config = dict(
    hidden_size=192,
    experts_per_token=4,
    d_expert=48,
    lr_router=0.000711,
    vocab_size=6153,
    train_tokens=529200000,
)
Below are experts of layer 9 (counted from 0) of a mixture-of-experts language model. Rows are named router (the router's row for the expert), gate (a neuron's input weights, with its number), up (a neuron's input weights, with its number) and show model dimensions 144-191. Each number is 500 + 25 x the weight over its row's rms, rounded and kept within 0 to 999. Numbers have three digits each.
After each expert's rows: a language model's description of what the expert responds to. This comes from a sample of Wikipedia text that the model never trained on.

# expert 34
router:478535489503513535504515521535504482511531476527484487493505485485488474469497471471513483493517444530472530482502498463500534448499481452495478
gate0:449495539530527506495460484475512452477505498489462509525493478480513501463518510531501516537547468509510483479471513541497468462495502490491470
up0:436485521521509498503524507483514480456520539499471487527506490470506438484499504503517509572511465511498481472474525514481497447492502482505519
gate1:481503503535509490535476483513477526469465472529563548496469469473529462505497526504539472495474472467495521479467492524473482465529511496467541
up1:503525553528525527531504472486514521492466461553532480502503493521462438522478503485548489499509503483508500502473495509484479434502466502468519
gate2:517491504470513484526508441531519486493492449527460527481496490495536537500517488516547490453492460542511476489502481527536466503463480485479529
up2:493502466446485522474506451538502467456505503515462518527470516500482503493482502554505507457473501500494512474517515509546490527546485480492521
gate3:502515497517466471495507487524522486461500497509506501526488535478496528479499528491508532506471529471500480554494502485478497493506489507514464
up3:486504501513424472505488468533487538503486511526514504559491492503501541478493496525540496495508541497483487565499470500528511522540473507508489
Capitals opening fields. Capital letters starting headings, table cells and list or infobox fields, e.g. Career, Density, Width, Driver, Difference, Last aired.

# expert 24
router:452508489507532541516511468491478493509516558460480472527449475497493463493487491490498541466504504506524474500499497447505457496455470507479446
gate0:546484478510534480484464534477464475502510525442515509489481471505525483480521518531537514495530494512532524489488485457457501515504501560466472
up0:509525508515497480495470527509467496539498528435493522477489444539488472478504507518535516514523477552487503478515516490474506510514512576494508
gate1:514506485499550508456538502482494525443528480503477531508507469492488526472483489504505509470488510449488477472481472484501488520519485530497527
up1:511468493526550545473541496473462508434520516505516482499500476461490491492511482511489509491508502488517510478476481490525468508504487541512506
gate2:503516502456491472508478501512482522444518483508488481517469518534509482477462479482475500510513480519483522485492524510511485519502557544492518
up2:438530464486477469530490512513470461461519506527488510493508468532497525499453527520514492535504476547476496477476473509531481528497532516491473
gate3:507496492514486493494550495503477501497469532479509503493494478526514504508503491459574531510477493510549527501500486474462463495495463533480486
up3:478472522506492495516528485471508496528462502499508482519489527519491470493514457482554548481499480498531500548490482505485457484490484509498488
Vowel infixes, Romance particles. Single vowel pieces inside words like anaesthetics, orthopaedic, Holocaust, plus prefixes such as non, anti and Romance articles la, de la.

# expert 41
router:450499478511446546507502554508537459505501466512492481484518510492469530507489521507520487483474515482526489522529483468457503551466463509464488
gate0:466509512448494506591514506443459455469545484484498536532486497501502505511505494462471519495481476516554514527488486495477462521521499489506552
up0:468505493469473519544565498470490508486547471464482528523484522487502470518515500462467504506469489514535497524469501474499468533510511484520562
gate1:532474484544483510528525503494490472500520494486469480491494557493440496482492472511492454464478449497520520461475498482528479483494485515517476
up1:532469502517507506474527528490477457468459473461482479529495500521456533509497470537488507494517539472587520462445468508533459510483477492514494
gate2:513505487565495519500492503503505519458466520451466546474496482481472541555479534484542484506491523473532471509491538513517502543519497496517488
up2:517513489496474508502504499493479506480433513475494544491505481488485522582503544496536528532527510436537468510501547482509500534492497493524498
gate3:468505442493506452490476510527486535519494484487470509519497507503492451497465487463552493497467524503502478512492516539518529511470488525516507
up3:467499466484510476480542508523473523498523503511473485528512524503491450489469472498530501514469519471533470481508495493512519519484535520479516
Sports statistics endings. Inflectional endings and stat words in sports records and tables, such as batted, passes, slugging, yards, scored, runs batted in.

# expert 4
router:517519477455484449517532520468460486468469475483489505469547504499479475506505498493519527499502485502485478489509494467533477470472553507471479
gate0:485514509548477468491500485506484480478439522464503538500509500505502528538467463468552488529489488489507493476494521553471539485504500451487535
up0:505509542511505462469485526498522519466505477488509502499511542498502491515486505481528496520520459516503502438496570518454500481505536457500500
gate1:546522497500561461499518500525456525482535509507496473495469465485529530532499563536490554474508461479458544479518471498485476503524493486532520
up1:521518499507506502505512500479486498488530536503529459485486479492515518495500537518490506500489490458470502477502514520531514557508501545564516
gate2:490466488466504517501516480486519509539491510489502468498529513508506497500558484529517472497521494493554534497471518493467522528486466514500452
up2:475500472480471492489510496485522523516449496476483488468552484498541497505543488518519477493511502488557522486495518526509520524459514514467471
gate3:499512473499488513498506516524478528479455481492549504486523487522507523521529502500489510459467449506499437538508497494503478537521502516465472
up3:481534513507520488462526499519497541510498504475549536526492525514528540488494473486506474520518489479534465489495507508490478544475520570434491
D and -uc- pieces. First pieces of names and words beginning with D, d, Mar, Luc, De, plus inner "uc" in Latin taxa and glucose, e.g. Cucumerunio, drafted.

# expert 33
router:518487477514498513487502480503505503451501506486484496453502469528469447483463532506503499519513471548464530501492522487521534502520476472479526
gate0:514473487532483491497497471487447451480545473491535493548488501456497487502515538557546546495521466522495521509524516504494502466483490506531464
up0:501465458506504512510511494512453460498548474491526499508470496437467463504513521517528525503482492491468529525527517486506507468475503481537465
gate1:494457453471534501529504512524498498509479460486511503504477488493481501491492533545521459491466507522505488493501542485530510468507480501503513
up1:537515503474509513514478483534511502456454488487472472529504481500451486516468522457497473493543512474523498479490528457498527537523504513508542
gate2:483467520485521486516515424460523517495489493495487490483515511511502495487516519491495488463509508490461534482435548538484519551498482502522520
up2:500491491500553450497555478469517512489493508484537499505520495513503527478507538490504473499496488491482546524497520484490515476488520520578523
gate3:502540487506454481506520510461513515506506537508499513474499513502512513497500500498512533467518462545511517457484480535536506556452507475477483
up3:506555495493489492465512528487522510500503532509444543501479478505516511496496507489476558478511493543501504484494469527530479503453480516484446
Verb and noun stems. Opening stems of ordinary verbs and nouns split before -es, -ing or -ed, like rece, caus, inj, chang, incre, and reserves.

# expert 42
router:521481472486520469552498458550449510515466522496519507461482445497519492500486515480516480511536476492473490538505497447513521487539479493486467
gate0:478465504453557503497493508551491514517497522469523517471509516504478444488507497503492510542506491470486500486523499450489512558495547496540478
up0:505479482470520497507461484505497490528498481482489535474481521519476469477525485511500494531501481487494496447486523497508493534522544497529480
gate1:518509507512507494534525470499541497538513488548555518460494485469510519506461498532465503489442521486500494536519462552493501504504527472528549
up1:529491530503494472520496485497553510472477541532549495465516480495506478473493513509470551468481480451480523522512501492522511516504549484505529
gate2:513516505491486503542523509486533489530469509436485513531507501439520485494517456511488478513469494483478516509493494541495533511519493543545531
up2:534514484456466504516536518501488492481508460433502518488481497505452514493507485523508505523491483480462494501462526539468526513551519477548524
gate3:506530493504527509458510489516523488537450524521477490484515471492496527483545492492515506484549543534490530525497501520499533452515516535500472
up3:476511474508508474468493468517524551482489532504496458472529473501507461535515525495468488493494518527488577482494528532487502440482500493570525
Scientific word stems. Second-syllable Latin or Greek stems inside technical words, such as chem in chemical, bac in antibacterial, min in mineral.

# expert 14
router:519510496485480497449519512473489500472487473495466487491497499537558519493465499503469532518544474525512505490491516493516554498440500489485463
gate0:466523545513507499502478519503453491535518530491455509511497461486526488486473482496496491513560460510513509460459513509511528517520492490564496
up0:523523515528461507484562489474472507510508452537476509524473450530472466540489519525518501500500487527509504506448499495515507526500472484495466
gate1:489508506521466453479463508521505524504501455518533519459508452512508484489505498560508549500499460503486503505503504523516499477471458498465506
up1:466460516519489502477447544462478523489495508511511527501479507505495444497547502531528548485550422503478530511544523512515499479506447484478550
gate2:498510506507503494460501484509463470522488482510488512551478494515490533492455509491493522445490494539511477466524532504490519476476513511514493
up2:488480531475463484532493493511474474535492501492504506562474491518515470525511507474494456526521423526495499496504529517528497493496499515544444
gate3:511483525543530534479514454496501474500533515473535480504524469494507523486489468483518497518538517524521510530485464466493473541486502540507517
up3:524506519517538456492480496484454466512471501488516469519525478551515458471515516474476545505511487526530510534501502459513500508478488525506519
Capital initials of names. Capital-letter word starts, especially K, P, F, R, beginning proper names and song or band titles, such as K-ennedy, New K-ids, Ste-v-ie.

# expert 29
router:524516489457540493536528476467451486504482494480486479525494482453493470492531537463506524481516490507509491491529451531521474527506525543512517
gate0:505491553520498515535486513482469467478487479485495493492500478513470496477511510515517511475506491491464477542512516536489495540456463486514507
up0:487473551511517555511486521503476483513462484507456483505498483492483490497507513510502555462490469487466461511540517507475480527454460507486530
gate1:517473534480494482508527496496510457510464500455512540491481497502468504497533531515495495475510471492503519494504522516477519511496496496568485
up1:510485554480474473513529496479512464527473493471494526510488506507508496551516516490487506478519500492532503497475524546460522512526516470595490
gate2:553465471476487484430531501515510485513443505474478569524465469501482487538463521481498486536523445530529491498504513519532484495469509494488474
up2:503473489468477477478526504523491476464492487462474575489508498457481500531510546523476473511500481481494514455474503504473505504544547508454484
gate3:545529524503488509500500498503496510508498499467530511506513512494484511468490519527531509500506508533499496492475504518469498534516462553530476
up3:532500493512488476553501478509502467520528490476528500518512498495499489461487517485529529478527521531492490502478519522445472495479464507539484
Romance name particles. French, Spanish and Portuguese particles and name parts such as de, La, Saint, Jean, in École de Nancy and Rio de Janeiro.

# expert 47
router:532497507459482456502483497521495516477485479520514495480474480543456513496474503491487460505533465541449517508463522505516509484504499476500520
gate0:463493491558535472520509498473565517509529522440511476497495498460533530526519493508463546519481468539510490482552524504487486482476517552506497
up0:466531498529534481518492511460527474472522536487513511505521539492553505517468486469491493494509491481505513512519489515512517509497518530511499
gate1:472541469502478482485486493486459498507470545494484506488523510494524523521499495460508517486484542517498475507461515508497498520478500485511479
up1:508549476484486489526492505496489500464460505522484460496511475509479505510480513460499501513451505534478463496483537506487525502506491491495479
gate2:512478524460475483464493458511471459498467468511523517521463495519492462484482471526483484561522510501492474499483500493506494537525513507487485
up2:520503512491480500500447496494485462486477506505489494536508475534482452486477472489476510513528539474509484502483485505513487500509513518483507
gate3:465523481514510465514452486509456508467515516456494484529482512534485528460504517509457505480473487489470496480516508491494518489483500555501478
up3:440457497498524508499461473480497494491509536455563493530505503483494519516536539490483495491449486501473500526523487490503545474504487515476507
Latinate stem beginnings. Opening consonant-cluster stems of Latinate words after the, a, to or was, such as dec(ade), rec, tr, gr, exp, dist.

# expert 57
router:497514500495518498561517492478469486476473501489492485508528495504488501471447503473526505477515489508461465488432501500526482462483483537502489
gate0:468507462505528520515510542484494490499506518506510523512538497496456546509516482488492515518464435492508501498522495470466485487486488543494532
up0:497519481492538483483465476511503505531488505464498515533539491521480517480543451514522541483484474515504489496541513480521489523517479492485498
gate1:501513485497508533480470516473493510531524522508503493542489520482484542490470490467474503489547481423535489506529492509482492483452547495457538
up1:483525498502531509473498516489493437534531520521525517525482526473463526497480495454534526517535496492527492488512484546478455461496487507450533
gate2:462485492521478501519497502509509525466450508520530510464523528490515473522482514473467484515536497515512525466486523450528414476501520459478486
up2:470468500492476466488498494475486470468456523507558507485523505479476500488446499489452487499523491561484523492458499474513453502503505461482462
gate3:485514477503564489503510476524547529467533542532495482524538475489538489490474489463456462456490497519524458494506489491489466499483510517507449
up3:504475472476522471522494537567455550522490546533523509447526469504524502470509459491461490462478483515534473509484541501499488524468508525510494
Stems before -ation/-ment. Word stems of Latin-derived verbs and nouns before -ation, -ed, or -ment, like author, exper, collabor, and the ell in appellant.

# expert 58
router:520531504509461504531464545503476524509512477456489500491535498491556529512528466508488514524550508469497524488475500472502517476494513473518476
gate0:518518456461495532433508524506487502504453513488466472504529534473504507475514512482472507489474528511492472520474504483504467476492493489504505
up0:507514488474476501442499499525498513491480483463509500542502532503504518502504516496449475535472495512459470527464450474477481487467490498509534
gate1:521501490474538582497520491540478539491500479510498565491550471489508524532485497510499510508500499438497513413511521534503533506479509484501499
up1:521499502480525544480521497507501524518490516529446504520553466517495492454527490469507491486522481493498525472482476535522553524501510467502506
gate2:493493454484488545512539525530549493464512495528538510477463511490445534541513483503551478507501544522500475519520485536495525468524472527462466
up2:521507472494473500529500511529530504497498520492487491499510559468471532493517495481545481526501571532472501502492451526477491511547498527512525
gate3:492507474512496451477550462524545474490515517514533466481528479480480530444495514516485492520460502535518470491538552496520484512477488514578463
up3:489502496463494470474478456573511506499532517507521482496481490503502503501471497554494521522466495534525507565533535463490483507493502488544496
N and H capitals. Capital N and H starting words, after parentheses, colons or quotes, in census tables and music charts, e.g. Native, Hedgehog, Hip-Hop.

# expert 12
router:443537512483452482562532494494514485515513527528557477526484539524460556486515481517523516519507482491509506529508514508511467528455533505540513
gate0:501488486498506457558523493524514504478495477520553475533509499504457479492496498455528511510505431531454465507443544519485490508485562525472558
up0:493497488499487493532509498527504498506456489526499472544490490529468478508505492465541505468498508537483430501483519488507467541518552570445527
gate1:513523525484439518527488507533537505513470500469480488526509474540493519492476480484513495524493538505496497480503497489528501480527520485502497
up1:489538511497467510541473525502493544527466507462544529536502486531463513516493495457522484537508532498518498485521496475510489465480506486517472
gate2:524475527487477477492476483517484492490513468494528515519485484522524440488534446513461475497529448506515494495482484501446509508477502538532526
up2:507483502467481490490528490506474488493495477509548497532474495521520460480537433511446501475511449537509521510520491471490498499498559509544520
gate3:530477449524497518524432555457490472488462513480458507525474505498501502490487505517482530482466465501499467475489485500460482485488465567505521
up3:483487485510462516474489502491481464534485530475478496509482513538504516498493484521485538489467511504444506471527489473483458470480454526514503
Latin word endings. Word-final pieces of Latin, taxonomic and foreign names, such as -us, -is, -ensis, -idae, -ius, e.g. corpus, coronavirus.

# expert 15
router:489515485484493538526527467512474474484455488467525522485524494476508528489468476499506519447508505504498512498479508467536525483484494516528521
gate0:515451499485474518483494518503497519525476500447477482523532485497472514468467521515500462556508447521505482463461514473482476496504493490458521
up0:499482487510491513516492491481518494509514523491518471499507507511451489496515506500544499500466452522491506466492488498495454482527477468476551
gate1:510484509474518448507508498506475523462526468452536494501490487503471486527493482519505522497508431573519490494485475503510479504517483483515512
up1:464482516464556491523517496514467497486538479492532479498507504493493487559507509480477532491516466544527486525471460496523481550507461507516516
gate2:500522507502498495525496519526533487467479503479486508564513503491537480495489522489454491492525496505519497509476487513516505450454496489502452
up2:499503530508498533508517508496535484453447496512500554518546521494502465475521507491501507487503453511516486491467515520521511505482507503497477
gate3:499496508527489492490512482515521498500506514452490540493417479505556494523485480496515502461496512481456492524463502477462486466516518509523453
up3:506507527492492504489529470542511488493467511499520498497466442477517492524513453499481485458539486431475500552510513524454467507532462562510456
Latinate word stems. Middle stem pieces of learned words before endings like -ical, -ic, -ary, such as histor, techn, liter, and the omin in condominium.